Experts of a small language model.
Size: 9 layers, width 512, vocabulary 32768.
Training: 526M tokens, 4013 steps.
Below are experts of layer 2 (counted from 0) of a mixture-of-experts language model. Rows are named router (the router's row for the expert) and show model dimensions 128-191. Each number is 500 + 50 x the weight over its row's rms, rounded and kept within 0 to 999. Numbers have three digits each.
After each expert's rows: a language model's description of what the expert responds to. This comes from a sample of Wikipedia text that the model never trained on.

# expert 15
router:488532598551464407507603416458517421424565447531448586583486531517479461427539466553500504469602415580522473526574548544541552499499496488459432597473479511495455515493459466352519543505545396
Description: Foreign name fragments. Short letter pieces inside foreign proper names and place names, such as Cord-ill-era, Clin-t-wood, Do-err, Mad-ug-alle.

# expert 7
router:473496457534516471477390553518614517474495529471537533554521494427478555475466584566489485504531514440496446410453510507531543475510517455437444614487521485488532446530531587512484551455480517
Description: Abstract nouns in phrases. Function nouns and words in fixed phrases after "in/the", such as in turn, in case, the end, that year, for example.

# expert 14
router:445404586530416497528502532465472542574490512527446464566459454482544523528524589461521520479610558528480486517490504418490540446458492454511476552453522455382488422546372499552453455466493548
Description: Infobox and table separators. Pipes, dashes and colons in infoboxes, lists and tables, plus field labels like Kingdom:, Station code:, Parent company.

# expert 2
router:479494514424459465497448546545481414494406522537491433539530472499464534510512519547452576521444513506446489470454534423539485456503480606572510413469607372489451423516505568518435443494530477
Description: Quantities and census phrasing. Quantifiers and prepositions in demographic statistics, especially of after percentages and all in Of all households, plus numbers like two, five.

# expert 6
router:451537586524482454494419477450546485550522609582544505567480484528462495398497541417536520478514464535491530483511460490547396578518506512453427430477511582556536455458491518463516471508424520
Description: Prepositions after verbs. Prepositions and linking words right after a verb or noun in running prose, such as married to, dedicated to, including, with.

# expert 9
router:461504497526558458454458526487532504503456471522374411500430423544501490565538487461468468484416441519465496417447515505370366489489521457506562543491435457434557554457550513525550492543557470
Description: Year digits and wars. Century prefixes 19/20/18 starting years, numbers in ranges and scores, and "War" in "World War I" headings.

# expert 17
router:540534446416616489516487458447523534522500437528553490542511595534520382472417419493594575590496499453423565510458618471508475418527553532489501515522455530497466487463574497603489445400543582
Description: Verb particles and directions. Adverbial particles after verbs, such as sold out, picks up, back, down, off, plus scattered nouns in names.

# expert 10
router:447511459458544557433457532489522529504460435583537437493572587417455428499422520501548619486550544404498576504412592423527551472435550553491474520494513533571478475506610551521507493497558573
Description: Closing brackets and quotes. Closing parentheses and quotation marks ending titles, dates or asides, especially the ) in article titles like Hotel (band).

# expert 5
router:494519454434525531452476529486459529506463432512594454521563502498459424601445495495517563499486584442543548470439642460530488378433537544545498520520488514570465439495568537531516524472576492
Description: Table entries and acts. Digits, month names and title words in tables and lists, notably "Act" in statute lists, plus Rev, Dr, Abu, vote tables.

# expert 3
router:480442407435479553475439457504493520554416506490517540505594463428478462545592475466539660461432538434565535514550536458508511495419464566533511492491427566558437516494480541569542456509513577
Description: Sentence-ending after places. Periods, commas and closing quotes ending sentences, especially after US states and places, e.g. "New Jersey.", "Pennsylvania.", "United States".

# expert 19
router:510499531535508511434536529569500470535498520473555506429490556558465414561491483520482515579455492525431535478543499473523431464453575524487425526547405517548499432530529530537573562461541504
Description: Table and list punctuation. Table pipes, opening quotes at list item starts, colons, semicolons and dashes in tables, track lists and award lists.

# expert 18
router:488558469519480422518480539492437553472515504450563490372387541550426521502439458458412487453563527502582541498418538456499549512572462535518561562440590581490493461487440583465477526460385543
Description: Determiners and possessives. Articles and possessive determiners such as the, a, his, its, their, usually following a preposition before a noun.

# expert 1
router:442493478424511482525341426548472583520576573448547564407581487527437440558473484529550582512466504551518471535457477571498514465532578522490469567515435595543476500506552498497520473517510509
Description: Clause-linking conjunctions. Commas, and, but, however, although, which, who joining clauses in prose, plus "life" in "Early life" headings and "born".

# expert 8
router:487518553397492606490543558530514472430522462464620475488474472524416482538449449478608529509530496481517536447513487462435543557549458529370476501525496550516612498394507463493504465490474459
Description: Mid-word name fragments. Word pieces inside proper names, surnames and codes after a capital, such as P-ure-foy, South-ampton, and Los Angeles.

# expert 0
router:566572429424640523468466520494471572516443445423540473517528511477445547586501497523519528512474518448513585473451601508444380419417460574567550586521571502579479462474517440455510557508530489
Description: Film and music topics. Words about films, albums, songs and television, plus section headings and table cells in entertainment articles, such as film, album, Production.

# expert 11
router:467537448455546521487440567498514525486513423461574440566543532501457440579482449498502524583510575440510561489439617413541473428469539553454487544571486532565457497490584565560538472460563499
Description: Names, titles, table cells. Mixed: "of" in award titles like Player of the Month, ordinal suffixes rd/th, letters and names in sports tables.

# expert 13
router:484495457546472518523510341544527432595457475491495561410471491477519496437498596512565458537543549467480456508473499454562525471510532530481510458576574527494509441474541452602465471432433488
Description: Mid-word continuations. Middle pieces of common words and names split into subwords, such as as-ham-ed, we-ird, e-ach, plus able, not, you.

# expert 12
router:472540496446556518490480483484526524467472438481528464545547537454476445541511460478530542499524549462486596558442531458457535423435533535549571514496560510563487397472575535540552484493532566
Description: Copula after subject. Main verbs like was, is, became, remained following a subject, typically the opening was after a biography name and dates.